From a checkpoint of a small mixture-of-experts model trained on Wikipedia.
Experts: 192 experts in each of 7 layers, 32 ReGLU neurons an expert, 8 picks a token, a sigmoid router.
Training: a variant of SOAP for the experts, 710M tokens, 5417 steps.
Below are experts of layer 5 (counted from 0) of a mixture-of-experts language model. Rows are named router (the router's row for the expert), gate (a neuron's input weights, with its number), up (a neuron's input weights, with its number), down (a neuron's output weights, with its number) and show model dimensions 0-127. Each number is 500 + 25 x the weight over its row's rms, rounded and kept within 0 to 999. Numbers have three digits each.
Before each expert's rows: a language model's description of what the expert responds to; "comes after" lists some tokens at least twice as common just before its tokens as in all text. This comes from a sample of Wikipedia text that the model never trained on. Tokens count by the router's weight.

# expert 47
It responds to: Table and list punctuation. Pipes, line breaks, closing parentheses and dashes that start rows or separate cells in tables, lists and year ranges.
comes after: "\n", ")", " ", "|", "\n\n", "0"
router:491535522516518533528502470505502506454470541549487520519542503498506528486494505484487469531473528514505508468499545533471520500456480494506498518467490510510500513481466490471488507450474470483464492475506487510469536496437467516473468511492484496489554513441505521523488464508478532512458452499474486559493469488476499521515543494497538488520493500494515479495519509502496517442472
gate3:509494537468575531520496482467446500459516497531505558495478491480486481510500509480496484505503495491474532500498537524512514484468509527464541536471504497491503523512497494464472475517536470523506506476490501495474549497493490490504448531441543520487515502488490511512480510508518501479464490526474487535511522527455493518501461498522533539527485422480486496500530484493478522487467
up3:542495519480548482456474480506484503510532478494483509481460524478487502512448469470446490502507492489472528525534523513496534507481490471524495517510474519477496468491498482448460467489460511537470535494512500531479526447537472534474469464482493533478521513493518532512495478490504520460474496513470478544487504517487491519462470505495465558542495502506484512517503505469522526494454
down3:557443512537547458537517475495519474494496546500503533509521512515500492498535544518518469483497501494530508469491491497453515499512476495492497495544477444508473515473483484493486505517510505515515452497526468488493501482487506507527515457434461476520494535484459527511507484503475513496516510531493492462484508453515499493467480477454502522525477536478516526540536509457459523500496

# expert 19
It responds to: Years in ranges, tables. Leading year pieces in birth–death ranges, born-year brackets, career spans and table cells, such as (1933-199(2)), born 195(4), |197(3)|.
comes after: "| ", "–", "(", "- ", "in ", ", "
router:446536541521499534514507465479482523475452528502487517503541519495545484497531494494496494495502563506462514482519519550500550503488430504497492542475544529483487524498509498504545491492519482549483508493519499498498479509499490522468430553474502517491527477469527493521493496525480525509522488509523518527497486466498467507489529464470479476475525476496526477518485484514522534493495
gate1:493520513497538509514514485509503480480426441482544480527510552512521490501490464510488532511550519522509516489491512510495510475453472516442483519489518506480519498493513457489525527484499471529509483475439494470508483475501513536498481509463473547497512496497494510542493536494501466505478498508492514492552504458496449499452487491465477489502512492457521465480479524481553484480487
up1:449450493473512474517474523469508502536479479502498502496517486529530481537496483512500535502467494472524510471464503480501459501447477473542485481484517503471477507537536514507548510498501487510519476515484467512494481549496436496532476508462490462532515500496479517498516506508509473482514531454487453498480445440514465505526511487473535475503482498486467502530499487489453535515483
down1:520512490493545468445490484501480492526495504470535493497525530514497542515500484510453461528485529506509502528512488517479494521553470513486464510514498491461518450496483536506489523530487473466541477500507505453496499537489517524445533478512509498467500482485538495489495507547514457522479486529461541480493535546483549493489513522494498484511529505509539551519479513488509457459515

# expert 58
It responds to: Second-syllable after capitals. Pieces right after a capital first letter, often in place names or accented foreign names, as in Cambridge, Cumbum, cabinet, Ciprić.
comes after: "C", "B", "F", "c", "N", "M"
router:447500532519556537484499512519446476456483509500482503515569470446534495455467464497483494503456514486524489500503513515518556510485488474513474512481558486473463502510479473440517541459477492488469503476490499466468471472483470500486501491508492529517496491463527507503500451508491467519492507467484497544512509501507458496535534489507487496495513488503497483482501530498497517495477
gate1:513509524536554548517469490526492499513495453503501457479530483501507513519484493506537491491561485486517511516478531501521516519463476498477535529497504500496460493515488516475493503490481491463477533505487456517507482507459493461485528524495532508494466477471527514522521496502502464487430450515482514551520510504487464503501509519500468512513464506466501454453486478456555495477540
up1:451507488482538510484511485516540535477498452517508508483517501502521486530501477507499508481526494530503506476498534547529492498465512492492511503502482457516528482496506537548501505554547492547512498546508492495512475533521474495546480517485491504450489494516465490508496484471513468506495531539446457485479509470493514512482547501499518487498471479524499578544481462457473524500498
down1:481527514509510489502471486490521499527475470484476530485499527508489512502523517490483489522488529515528483453507478503498525509524426485490486577500478460525489503493541527453542502479499489445486478452466504465477499517539500503473516530533500484492475530470534538462476488529556471523496566463493524469500512471497513506462487493474476490489491467491525521514519502484480486494503

# expert 1
It responds to: Word-initial first pieces. First fragment of a word right after a space, often capital or vowel-initial, such as Ar(ound), e(thnic), me(etings), Sou, grou.
comes after: "| ", ". ", "- ", "the ", ", ", "and "
router:462553508521542500532521481467495512466522501526497490522504495446496527491490487508500428489484527511472487502485568561517522501472483503510456479465522507517505550515519445469533525453530488490504477500518511482441473500489473497497498509523477505496564501453474481506508482533493474516526494496524504511494507490501503482514489506514547497525505456500516501524493518507510474461477
gate1:491508471537533514551522526491493516506497469514522510501519499512498527511457521540473465533531487519480524524486500531493498504464482512454452500521512493492514486528492520488465524473523474492492491509486476493502512457499470479520480486557492490509554495493489477527482481515510474502460559493528551494512504470468523520474506479451460487507464478445505520465499485531563457489505
up1:512444539472516490466539501487539517527509490460512524508526499501524511493517494515458533518491527490516459418488489523492510531504456513522508487549534470473501449549535511543519507478499484516534466505483509502496462543525491484509473471484455500499494519513438465541501520538479512505489500522518478502552476520499465520506527491517503492512487492526525516492511504500478484478504
down1:489466477531484480473470542445504485511472498511523501476514559509533516530527516516503464527519489495492489454492453496505548443514478485499532520518530505488477506531516501501533454490561494461539504521452525514482515533482536495468486487511490468491506540489483467500513509480500498531512454508509467489469508512469568516507503513517502505467513498506529504470497506481524451479511

# expert 57
It responds to: Pieces after capital initials. Fragments following a capital letter in names and tables, such as O(ut)laws, O(bl)ast, E(sc)ola, plus encoding bytes and commas.
comes after: "O", "B", "A", "N", "I", "–"
router:475540480474530527508527467499505482454485483508538487529544516531511518494467477455503461507463559528509493506525498548510503509466482520512467507500545512520496486490528470511533521494472488574533509500524532459453459496499507521491489521455476483489480508490516519510474468553476504553506492475518502543483491486464515498489492464482515499498519458515505519474470487491511501503521
gate0:495496466510483498530566509473520481529515439547492465503551487505509482527503466480501504509513509521514486484517501511525512539482462515490487547489494495522482466489512474526534479539532480568527456552474493511478467504556509476494449537507460496524491506510506486524507501488484488518530529526497481493456518484517516461517502507507478492501488477490503473554460493505493535509528
up0:530480565480495511491478500462500460509491525506513511480460505482493505430501537510492565540497512476471487471445521505547474521510475542520539459494521523557480515454505492499469567514488459491498492499530541515494503529517498527498483496523532485467499476474498516499506534509498498512453490499502525522511522514483495472460523513534539512486527499501519506491513502496489516473518
down0:488550503496482480493496505523482460519486484442508511467471499481533498500492523501482487531511477535533501526467549457496503526490534464483479473473491539484516457475486451475547530501543471518475502508513509471478488489521516523493485465464544548474524488464532563493510509470473495499498483518511511481504500549503513504530520496514499531519513461520439516513479473484518472499513

# expert 13
It responds to: Articles after verbs. Articles and determiners like the, a, their, its after verbs such as won, received, played, and d in Spanish or Portuguese names (del, da).
comes after: "of ", "- ", "with ", "for ", "and ", "to "
router:471519490533522521528496487523534476480475519500501478508495524514529489441495498462509484568509550475525509506528532523515493538510493492539520522517515492523513487526512467478484515454522514515485433561529512503472509477469475507478485505512482505517501497518517519523451505497452514522469479518518504511477511527472446470507496464502493454509537496483546538500489507548535512484508
gate1:442524493516527538518498525497493494515472480461541483501516510514526471492462469527490488511540499493556510523492495528505531509446495475493523484487493500522514505534534481489460476462505536520465459521499518523500499516486522460481515506545520554518496488516515468489481515542505470508454522506485504503510508531467517503448488512502493428477481474468478486456476486493547479509524
up1:521499515437492473509495512473501491487500475494525500513472476457557544497472492528488496508530534520467539487507449506491509512526477497540471488515500474465514453525496507517535503511531431482515522485501477504475493517489422517525472496480498507496489520513442521463503489525489541458533470471500513506536513488490487530517511482512506503510486554510512543501512481491516541482530
down1:476451506511482473481489511467499470507497464518515489482495526494478506471567514450506468512487476500456483484484466527475502476505443519495494480466543521469476492495518489464492480516498529457507520530504481481448513521436520474454509453521483464502507559514496483534509485490537491508491501494524498478511494536471535481481518512489508506481463548525527485523510502522527516487463

# expert 7
It responds to: Dates and year digits. Day numbers after month names and leading year pieces after in or an opening bracket, such as February 13, in 190(8), 18(33).
comes after: "in ", "(", "–", ", ", "In ", "June "
router:441524544495507543516485464466507482467444529509514503524518489466509509495523447496505510475484536505476528504469540505475549504488461477485485500501536513472482494502501494533514492465519481523506479475552491491481474490438456537471479506477474501498558495488503469494480491521524487481505480470494493523486526458501527530469530450493486463547540480507505485495502485513492502483485
gate1:531507488497534531547477507457493524500481496473557471526517493519481493478519499511483519530561527540527500533492514491471496486482452502482487475513496505476497484503528473514463493432494514479482487484515487466497496475487475476520510458512499491542535450487500489522494504508477483444470476502495504516468533488504499510496484483548442481517531444488516480468500534492560478500500
up1:518505499489509492542552518413475524543482504507512486555507498462504503497512531503504486505512510476477546507519506497478490537530471513514477485499515462491481461499522459533528489498492476546519467515510483443530476522499417503532482456540493491498504497486483497506529516479506504458493507463455494495481542488475497503517477508446501550525512492491505496489500495520477510485498
down1:487509477474517514498454480477522474549520529432525515506487519521489531499517509543536496455482459521508517497486471526511443505564485478475497479497508501509494477527515519487501495523514529490515472478511499491482491558511494530512498473495504474488509504534487542482515484473479484466535486514494524435511536535552561529512496490510452523504515480518510480476502516481500483456507

# expert 4
It responds to: Word-initial vowel pieces. First pieces of names and words, often capital vowels or 'a ', as in Ustroń, Ulrik, Angus, Haitian, CA.
comes after: "A", ", ", "- ", "of ", "H", "C"
router:436537506506538520481483491534482494494508504517479449518517521498535553471462456491551468503482520522499468505459535518529547510489478468492465516524551488490508485473492498504553521478506470491508465477508471486460527474483474524489510516506509543510534539486525474487529482537500528507500454455488515518482515506481510504516494522487510511536507470540530506484483520523505496532477
gate0:451491491527535467529511539473478488537508474508503509474490523481548539508489446440497507499485483533512453506478503465541527507445488488486513506497541495509548521502532507503527519469530474475532454526499490496499494523503474522512499530510524496510485524514533435525541444522534501510489484508476513512502512526488478486491506535481497526503517489535556513530504491500516503523466
up0:491501534443480523503517483461486517469485467528544505482471509466504482512489486507512516504516503514509494484513496504561564511499500470532488515512500480489491521491514557518529546506476504536511505475566557499492501529523505516488476496485498465522459490496516473489526528466513490480493532506512497501500523476486534473464553479472536513517476470509463541480443494495498519548522
down0:462475476498486490488495498475466500504529482509495524535436467439504514479511530503530494463532466483485498542478449516524485495470500504499500518516490533510495470475499502485497509467450482527480508525472513459508467495476495512517480525465511555528535507490486518523524443478541480495512509504488492496497498509502515550514480477497521538524504486526448553476536445533524506482501

# expert 42
It responds to: Numbers and possessive determiners. Numbers inside parentheses or tables, such as attendance figures and dollar amounts, plus possessives like their, its, his, and within.
comes after: "(", "'", "in ", "S", "U", "J"
router:435546501512492542539499467502505468509466509498471512494551478445504535472501464478513489497505501531482515483516513509524532524498489481498511497479513534489464468519469488478526537491518492530475505493510454519505481453447485497447484485481490510512561490500498508502494517513451498502470497495545523538468491488452494518502490496537506496514543484540517539515451521503497466479495
gate0:498519496519484493520487460433523487540490472460494448520495508482511529512518469494491531490523474512507503474514520508478536551470454540488473515528490506521529486522485500509542507465492516508504534505505490520526504499539469462504526534450525512502507443552523496523469483517487495502478481496463512542470528484496462517499486533521488460522543471517520527489524478492440500503513
up0:508477515484521524514511477460491479484509500481490472516516487447467520504510471475490494502499503523472526486464485505479486539544461524496500512505497526504497462505483492511496491488501507491462489457558560554445450504549474475556495501488479453500535505488525507519533525511505509530497489498489440523499511476546515494481502496523552493513529457513493529477468495484479538531487
down0:488515517490512525517487445521485529551492463486533567460462511471518482469510537530471479532517480541564460534469501495467508538477472485485507466499526472525479500485502456496520497474494468513518504473528509507487471485476487476492501508489497546498482486510503456484521497474518471471496511500451518477551491506529506522504488512469526531508498494500481530510522509492533488547460

# expert 26
It responds to: Foreign personal name pieces. Middle pieces of personal first names and surnames, often non-English, such as Georg(es), J-im-my, Gonz-al-es, An-dr-e, in lists and rosters.
comes after: "S", "J", "An", "Z", "V", "\n"
router:433512508506503549550502495540490509504493535502520488518524497490494535456505490508504488485473539500526537465508520514506488538507498459501470481513545505449532508499490486471499488487522476526500501491548516474486510479484479497413492479486451520479508550468538466520484492501514477514477474435495507536508497496503477468512500485502540454478506528477521506480482472535497490482502
gate1:470522494548501554533485533538490493522497512491526494493502478500474523476494523538507517536489499495530485480524529488521499506464477498480534459519496541517518460521457519510453463476501475504459511451505449545482520487505490465429465533496463536498485503498560502514504538477496522512477525465500495517509511482475498520501499471460485471514482506473523456475513497477492490489516
up1:477470517424511483503525508468490538472468484494480538561503483481497466520509540490480523496500522494475492502495503516500502483533509506521519504471512454471516495527474502500484514475503518447552444510519497515444501550541462490482487479525505474519510516503457487514526488537519480476496499489459489502504473505452498508526514522474512477488505471476501486515490457490454535506558
down1:526499507518439498488513452439493491496455478515466500472540505493526487481536521478525478473474486491507514491481462488464520510499503491549502507499545496513479472516517508485509473526511524451509474497495537535481562522514502508456514529503475465457516473507520533515459504526520441489508512516506546491511512516470515482463496519483499545528476503526480530487458481463498481501480

# expert 23
It responds to: Determiners before nouns. Articles and possessive determiners before a noun phrase, mostly the, a, The, also his, their, its, each.
comes after: "of ", "in ", ". ", "to ", "for ", "with "
router:450525497502519504504498485515527524468476496507469487548506511472547486462483478487516464515516506508516521527487526534545500521462483485495509524463522487479515477499473462476511520473518490508476462525526508526455527497451481523441484502458510515476543547494557510496476470521511526512450475493515480505437525510480455487504466483515491504515499487523534522487477509521488504524467
gate2:483526504473497531510499518516483487537492460520498543531504528505452538482539453459505491522481499465488506499488485490528485510498520497470506520487526509513470519491537525498492495480480527481519478521515507532524486527525536495464557501450495502502514515492529517525500478498450473502488528463495496549483507488496447491480541542459498533491494553465521468534477548495454533500531
up2:496494516462477469500513516473534516504476497491487468529487525491537544536488419428480492510487509490495461472500502504539474462496490472455490519521472472475519496433524453497494489514524531499489468475472522535524531523479496475491471526469506476491534471507506549489504513465501460496501530484477524517498503500517460488504507444487491508497478526505508482516541500502535487504520
down2:567531496529479530504515457489481482440513496508511574507512523485495450532498516493527475475508479473474500499477503487488539525519503478516514528481489521450484520501462536487483506456526508483516497525543520522503485482469450479484541482495502496470504509480499473530504545499484481534530532458536505519527475492491517482489527512451505556496499488507523486511536528519480517510517

# expert 39
It responds to: Possessives and function words. Possessive 's and his, their, its, plus prepositions like of, for and at, often in biography or heading contexts.
comes after: "'", "s ", "ed ", "es ", "ing ", "ation "
router:469511498530488574527517479486483466502500499521487503499521479480517516488501496453489481509525534518532515479533513551514479573497479501549498492456517535483479502479548477498502523467498471505491464508514543536473518509452510513517472492476489513514528520509522476506509457504463479498494521498485503513495493476476463496497488463497512464484523433527497501515450546490491536487459
gate1:492507494535489534522489508523465499520496495540481506466501482519504546523479496499517512546549500496520497517515508493531477491504462473534502472497492515510538527515536435516474522453477508468502496512468476487468515488496459503481460506525523470579529516465537491511480491500519491485489497526455533513521484512528511491447485517490497481482520448488464498480472518486558464476485
up1:478490452542501480522515527476530516506483576546484488476490497474484511541488503510492511518527508499500548437519506467462509539498461531531469485519503510465533479505524495475515517480547510474492460539525487481488489508513431526493455525504460477490499535527491498521506512474550480477522515464468519481501516481488519520477528509546498521515497506484467517505502498507503486510470
down1:502470508570482513509501501419508481513500509502537468522515490526474532522557504479484484482523482506501534496557482500489511512534472501456500491554466511518520450479531540484483492514502508436495504505455516498490481521489496491493482507473482525513477493522476531493484460506521481518480489508558499454540504562458529537506480494468521517487489517499492503514504510503520502499490

# expert 20
It responds to: Determiners before nouns. Articles and determiners (the, a, The, their, its, each, some, this) at the start of noun phrases, often sentence-initial.
comes after: "of ", ". ", ", ", "with ", "to ", "and "
router:501520494500497515472501502530515497496481522558481445527545487501530503434494474485518477529511512517504501511497523523524540516488473475494499538490546496492489509486502485476511526481514466501469493514499533513460515477461512548495465483481506557485561493508528450486524476537512528497481500467536470503471528458484480485532468461494545503515475499526507488465453523516486511530482
gate1:516494538531526489511479534482517468496460483458469512498504513520464514491519509467474503532564472468524482512527508502513485495471464503472527499497576477477512489488499549546473486489505454495459458522517477527503488484533487494510494480509506519528471511510494494459492498516497473511423506495493507526497508546513485458456511504509473512495507499482507499467469510477559457477500
up1:479505480454519493528558492487499515513463525533490505480498506464490492487472485499496497478519518490506521437513495502483492481511497509540462472480487500496502483546500492445509534537519504523517474535514489473497494541531484489541469497521459502494474455509527486515508541487555509495547506510498470476524508449465496554485530541534531485478499459502482505518564512506530512486526
down1:501482506526471519466501511479472462551483471483539484498492532482495497506507491499487503530518495474506493456522510528465492517476534451450481478473495528547482472483485494454506477516502496464476501473443512512502532507494532510482489526487485439469488473560494467478481496505536555472519530517494472486471516472501507535551467480500463526513500519545492514526473495479515484488484

# expert 44
It responds to: Prepositions. Prepositions after verbs or nouns, such as in, of, to, on, during, between, into, often before dates or places.
comes after: "ed ", "s ", "es ", "ation ", "ing ", "tion "
router:460510483501550565506504469492512509479502489499488486526553447458543521456503492480498493477501522502487521464531558538485476511473452456520483529534504507504527552521484489510517502472486509531549481501528500499520533484473503518501458526487499550505497501484499490529482511519476465512474449483509493503497513462490477486541508485490499437486498475549485487486479503502493489513511
gate1:488498470478525520519520471491532495496488492450505438514559524472545455455532476515498543474520473526499499502484493526510502483496444467506500528513495498481457491515501485519478519486504503501463485498504468458481529496485479505520479547502505516525512536533509491535488487526527495474475493501471529455531494523436500455474527489496473486505500490514479478469470508522527472461548
up1:475512532471511500521523547515513539528480489506521522464477496498509500516491498518481497507479535508519531504507524464486483520490489527536454505563534498512509510561476528495461501515507475507522490539505468575472476501489475521495455484505502532486499487502491509450484543501510520513510505471466435538475500483520513529530504519450496506491494515453503537527458462480479523510500
down1:468524467530489535502523509481520462541456507493508538519477524465508466510519497501500499530488464517472500498485503497479492496528513466445493533493477490519458442529514517486525504494557487468499527487504497527515489504484504462499525475508435496501459498485498481499511466530551449513495457521538452482474514508484549500496472498521466476554515511484514467514522499503479491465495

# expert 62
It responds to: Mid-word letter pieces. Short mid-word pieces such as d, th, ast, od after a word start, as in hy-d-ro, E-ast-ern, some-th-ing, oste-od-erms.
comes after: "E", "s", "A", "S", "O", "e"
router:487522487500534521514464451486511467487468510521475482506500503509505552475542451515504451524483547510511495499521513511484486497492500514494510487478536489466490468537467495461492505489504450537474494482536482512491478540476502528459494528461500520518494536475546499535520441514482494499518465509485531558459514523459450504481488507512492497502496495507540479507434511491518519502489
gate0:507446480484489514489502524455538503539471454506475446549529469499506493474548474492475520498471530501468486507500484489514453488461489528475520532499515505472525514512479460532521509456539515498496491507513514470555529533519496517468507495504502499502566516485489491534527467542477474497502484464496516483473563531489476520494471506499522484516494503521540493491504476511468470493483
up0:531489515497537503520523491464485481537548502547497537521522470486488507526516507482511524490521498472500526503509528469490512467459473516521547514476506519515450501482534514522509522532472480544495499486520526506467491467518498534553509478461479468526518521498479512512510500502497492490466501480516453518486496489494482546487507478507509440539511506522480517479451502460476560568496
down0:462505458523543512501497471517460528541471471453502529477525500429531508485493499489526509506520486524507463545520499497447456493484516475532521512533476514498526470493537446467506532475488497497477524505487487498454474507482505460510465510497531532485489487493467526455497528505522466506502497527520499468530466510475450481488515497514548479508502462492484493504482524499524496530477

# expert 8
It responds to: Ordinals and rankings. Ordinals and ranking words like first, second, third, 4th, and won or took, in sports standings, hierarchies and lists.
comes after: "of ", ", ", "the ", "for ", "1", "2"
router:488496485503478512470480479520493488506482517493509494522510471491511489434504445453523466507489536494470481492548515542478525533464492485500456497477502532461506499505465523491517492446503500516480459511514534495477485464441494529496487489500491525461530511464508538532502468496461524498531508522542505517467521463454455478510535508507493495532498507465499520490512488567513521502498
gate1:517518469468517517498479524495542466476461500474495507524468458498480498482510498518487506520528511521519517532435547493514506450500487487463517494464500500485480495468492528519512510449509443514529504475481496499481494491483483538491474484494549488463490475498497514534492523494537518507471478519521482530509508502481516502448502524510480461494557469451471498469513545512542447470522
up1:493458507494487511516534499487504565520554518531515526517497511493525474547510475501493531447494514504531494465496513512458502491458471489522507470540528510495541482570505506508518498534516504533510450511511472483472485572504481481544500499466469476508520492503496488509518517490501486490510479481471465505527494484438502510504486492517506531524471489528498539481539465543491526475512
down1:481489508517480537477464464453499508482519505462493506484501531500523517438506492475486492535475484449575497509507494468476508501527486526492490496478515544554483497496510490503510453483511483473523531504496492510485472523477512474497482563528453467515458550511476528490477495516541474491475502516484490507514500467502526515529512444521531534520529502503527519494528540490485466519503

# expert 45
It responds to: List numbers and initials. Numbered-list digits at line starts (1., 3.), sentence-initial In, During, For, and first pieces of names such as Jo, Li.
comes after: "| ", "S", "\n", ". ", "(", "J"
router:464517543492482531534505485499474505484489528515493466523517499492468550487518467481503463483452563491522509482547538552513532561499485521483460518505531502460535472494491443502481535463510467522464513487519497475482503485480499504455506489502467500482512517464500472495505483524526503495486439459518483542514516504495492487507529504520546490512509499492530502486465533508473491509523
gate4:521542498488504468490555474487518487514457513453474507490501512460489548480562509429506489467508499522490497530485504470454523481522485533469520515510537490484495506502517491509466470467474463481505531492472500465487486506477516542494499518501476538526551483524539470515504524464501497481547498490510530480511535473504483508476515496498523481522529480451520497474452470526519503516495
up4:481458476501478535506511509537472453504508463468493533483494481520516492478521482531482513467506493491492508501441473487536519527476504474519529464508475523513492514485479512526492477444477479507537466489503496515503494520453518489517512512505506520538451491481509524443504494512489468525468534480534501485450505458519538532501447469470490481490552537495442517505526514497512506467504
down4:490491493492527498518526452513502498523536488504504480546480528505539514548512485501496514535533470495517499457505532462481494493524500465489464487537476538467479516512517523530509461492481529490478498474495482493560454507550505484498461534509489503500502519499479549500478447471502502511487476483480462489465512538555493473496437461467500511487464486515520464513488465518520504515476

# expert 24
It responds to: Clause subjects before verbs. Pronouns and subject nouns opening clauses right before was, is or had, such as He, who, they, This situation, the league.
comes after: ". ", ", ", "'", "where ", "that ", "The "
router:493487499507530528510491461486506506464523538554485524522534478513503490481529452494521484511484497532510546550506523517518507555500455486511479555521502532520463515519492480486499512476477507485476474518491459484499465471454494453512485485481456519472528507479526491485496492535505513547530487497495545524497515457465446470481491514462546489505498459520533486463495507510503510514504
gate1:494527498492529551519511515475536505508496516510507501530476490495499478474506492538502509496560498537517499513451497480513545486470430478515500545538478506496496494531471500508499491470483467541503511461500485503512495441460458494529497472532493515516478477499531461507459514488521483487483497513474535515484465501505478490490501495422522500523518471476462531447473515529503481491538
up1:491469524464498467499515508512497543484495500481485481506510486502544483447499493501462527490479508550468483461460494573505482484501514542526519450544458481475527481482509481522490512527484519489551515526526451486492474499507484568477488496482459502484493484495452491505511504526495505498464514477469481476482489473513512443481451500484482510488447499497491468504491513470494515500474
down1:520532485534480539524509496449509450486476502485498519508507491495483472515565495478472478494476469478491518553519481498461521492539487484484467462504497454500495462522519487470512517515511517492495483497461478492505492483495518508429501489475468493489513524467489504492483521491508494473498530544538461471468540527471520492475457480464477526529511495508534513529492522435492463530500

# expert 21
It responds to: Word-initial stems after articles. Opening fragments of common words right after the or a, such as pri(esthood), Pri(me), offic(ial), fri(end).
comes after: "the ", "- ", "The ", "a ", "==", "his "
router:460561513542499508484462498495459537479526508525474501558491503502480522495498477480512451522528523551493495522481521536520489501431473511518493526473529546500492501495502523468533504486495486511467481510519521504467537493480466483503477526501470507522539536496497490510535466565474516471502506497491521534488517481456511484517492531490505501517540446504517525495453478488522499493500
gate0:481524500516522488482492503476497552565485518510491467520471509458501513532553508475478489523535486510485479517449498530525495507464468522478463540473507500487489542511523506499529491465489486506530489556521526491509508520524504505521505505513504473483536468523483473487542451558502487445506519491529525542466534484516474506452495531492483486476521458495524495501477476488501469470495
up0:493482514526536492501508502425472508474516491507451527524503531473499530454516527468484486504481489482460481493494527515458481523488535495521544504481497543532482502496529490485525473538522493470493497483540568515512507464508489502473491515500513471496476483483525517532534517527514484505472459519458494509518493464513548448470474491519504541481521505528453510499477546511468499512497
down0:499572454475485519498475514497475479503507531491496542469495534462510502513475504483515511486537497474521479464466526490498485552556503483472511489518489535510510509484541462459508492481548472486482524495548489559496473538520491505472466507496497510496507452509500509493516515502524442532519535481505522462500504501515525492475500480504521577524520461523505517519518503482499480504488

# expert 30
It responds to: Proper-name and heading pieces. Word pieces inside place names, institutions and months, plus table bars and heading equals signs, such as Helsinki, Soviet, Supreme, August.
comes after: "the ", "S", "U", "(", "V", "K"
router:435546510537538524520488459514533518500519552519468477533537496506535537486496461496524473531483497535500488457493577529513499539514479471476447488456535500501501512522480505477516485514520487535514478516534498483477489450497507517467496493500457528492532539512537507545500483521473511503502504522508511525504484464438514507528518507514483496502486495498492501510480493515508477496488
gate4:459494481512522532496485505471495516508469459507470521488509474461510503490502520508521473528500483503486507551516505508524528516566472499483501524529523489468526497524478503502482473495469458529476551504485526469513516493516508523468503459537473488542536460456523509485511468486535463497529504545509544490450532481518473484490554524497462519488500449497484490461501485535524514499474
up4:528463471483513509497506511503492536501518498484535524487487508530501542485518534544494513489500481503534540481502513528488507467461499522514483488496503501556453494523528472509503503470489499462512478497532509504528521493504494524475535561468522501513500463506494509521515461468557510503469498501503516501482507525522527490523497424476471424501540558467506492484464472495520523459502
down4:522565494459485481487506486521461504521528474512512532510506509492545488461507500502425528513486523503499525463519502496518530490533510448519492498519506503511482499519495465515509497511498517516533460537486514521501504528523499465457524476513530509459517490542500473454512477470535490544478477481422467462467494500495525463492463470505524493523511497493524468503472530493492510468504

# expert 33
It responds to: Prepositions after verbs. Prepositions following a verb or noun and preceding a noun phrase, such as on, in, from, during, between, into.
comes after: "ed ", "s ", "es ", "ation ", "ing ", "tion "
router:471530490501498584488493470474500472494509490485506452530557480449492514461464506469505481467496529495475512466497563530510500533468448471531509523502521535502520522505488496498493466480509488520550478490486508496496525493498507522456487511502484540513518522482491462539474513513456490487513464472497497515473519475511460493535512470515480458492517489544476470513485518507495483489532
gate1:468507473474557526513516491473533463516473513464554506502496502515533534485453464519495486494552508517511492491499473523498498479487441487499487502497507486495481472493549469542510520478503502499502439479491464529466491463455512485496507517509499552544475471531475531460481482522480498441476532484466518510516512505470494493477553502493494484477495485468506463497488491485515484527494
up1:503499481446506483522476510493503533498500498519478498481519508490488469519514490455486540488539491530511505502482513498507502474501514535502523493509532494469504447552469528449507493518510474491498501534496526485475480535532441473525471498480482499476520508498497516537521530529517480529552439514516514444506486513508495601525485502489507491525520485517512536472519470525509482476521
down1:503500472480476523483492509493455523504480526470503470466520473507487485469521530476530484539492529496494549523471521479442522476498486485497510546519512535554503482516502503466502462514498488494528498516476500520510470501497465454508497438471467489486494529569512442489497490550511466527485483519500484467464542515504521474509475518472509502504534489528503469519507499509541464482523

# expert 35
It responds to: Capitalized word starts. Opening capital letters or short pieces of names and terms (Pl, S, R, Kh), plus degree and coordinate marks.
comes after: ", ", "the ", ". ", "(", "\n\n", "S"
router:471526535538534533493507477517505504502472516530480499521566517465553504476507457480520470493481520548465525475514504513509513527479486475495512520493522527527507495484461480498535496468486490544473477511513503461464519465485503515511520490483462515497539497431490471512473494490450522481518484474538487524472480491451454482537510508511520503507498466537513506485504469547522519491516
gate3:536491512506549526499533501506488560470534493510523542487494521508518463465511484550487524495506523527528512498534542530482517470498485478476528486501529557516492506498467495505463520493525483548518519495474500480503514502487514503469470554493529529548498510498510508511502494481538501503483445511518442503464520527480482502535479484523554550518485471494499538487492448511512485496517
up3:534499489506537516495511528503496527478520480501487505527477486525522482487495481550479504474490520483524486511539531478514509501506489476464497505499494550474479474492492485488475469436507488566531538444489510502475534460525549511473487481508489527475479529512480504509495496464502521458451475502477456510496500509480455531531471473472516546523512483488537515493503507464519552495451
down3:531517455536537506511536527489482473518551484512459529496509467517560503516490483508503496498542494510437474493496491476495509556519519520499534479501513488490508512501489474507519499501492513487553540508482533525462472499445532513489546489501554508530546546515451491506530503531506515493460513484522508476479547494524532511509504474485522557482477512487500493504510522485501487515520

# expert 18
It responds to: Year prefixes after in. First three digits of years after in, a dash or parenthesis, such as 198|1, 201|5, 196|9, plus digits in score and date ranges.
comes after: "in ", "(", "–", "In ", "| ", ", "
router:437545501478472520501503466465487481475450545503494515527522522478531495522525485498499489499494545525491510519529512573489516511507454464474492536475514526478495504503476480521507497477540485550497507488537516503511484481481455550437422516489475504495524486490525489496507492523484497497500500503509498535488513455504521500458524466500484463512515478499502474541495480516527520489493
gate1:498538485495486567486525451488512527506424494521536500501525490494477525490501515480498470514551516487505490536506492501523488492474484483471535453475503480476501483497479518509493511484483478524499497481493495507443501526466491529491500484532489488486435451536513467491508534520495517482479441516490505517497522519451522515444466520491499449545537472494516484512479477501516497471488
up1:504509548496486452536539557481465506482516516457484506522471439488519491533467553501499505488477492498505535488505480491479527489481486514560466490525550508472489504535542482455532486521476492516505494493473466487549481536503495501557477482477451507531518515526479496526488494530528490461545523496461473504478477479497496511504505493488508505476462484488474509468506495492512495479515
down1:515498461520499557486485481520513498503552476455522501502512598476487503502526511506540469520545501500470534489514473493517473479463487527518511500519527529502452532497520491489489497477517503472505490530484492479491547507501514474522503458455485521488500509536473484513479498532563527499523539509456485466451513521512483508538513521534462524498502498529527515494517505497523497485513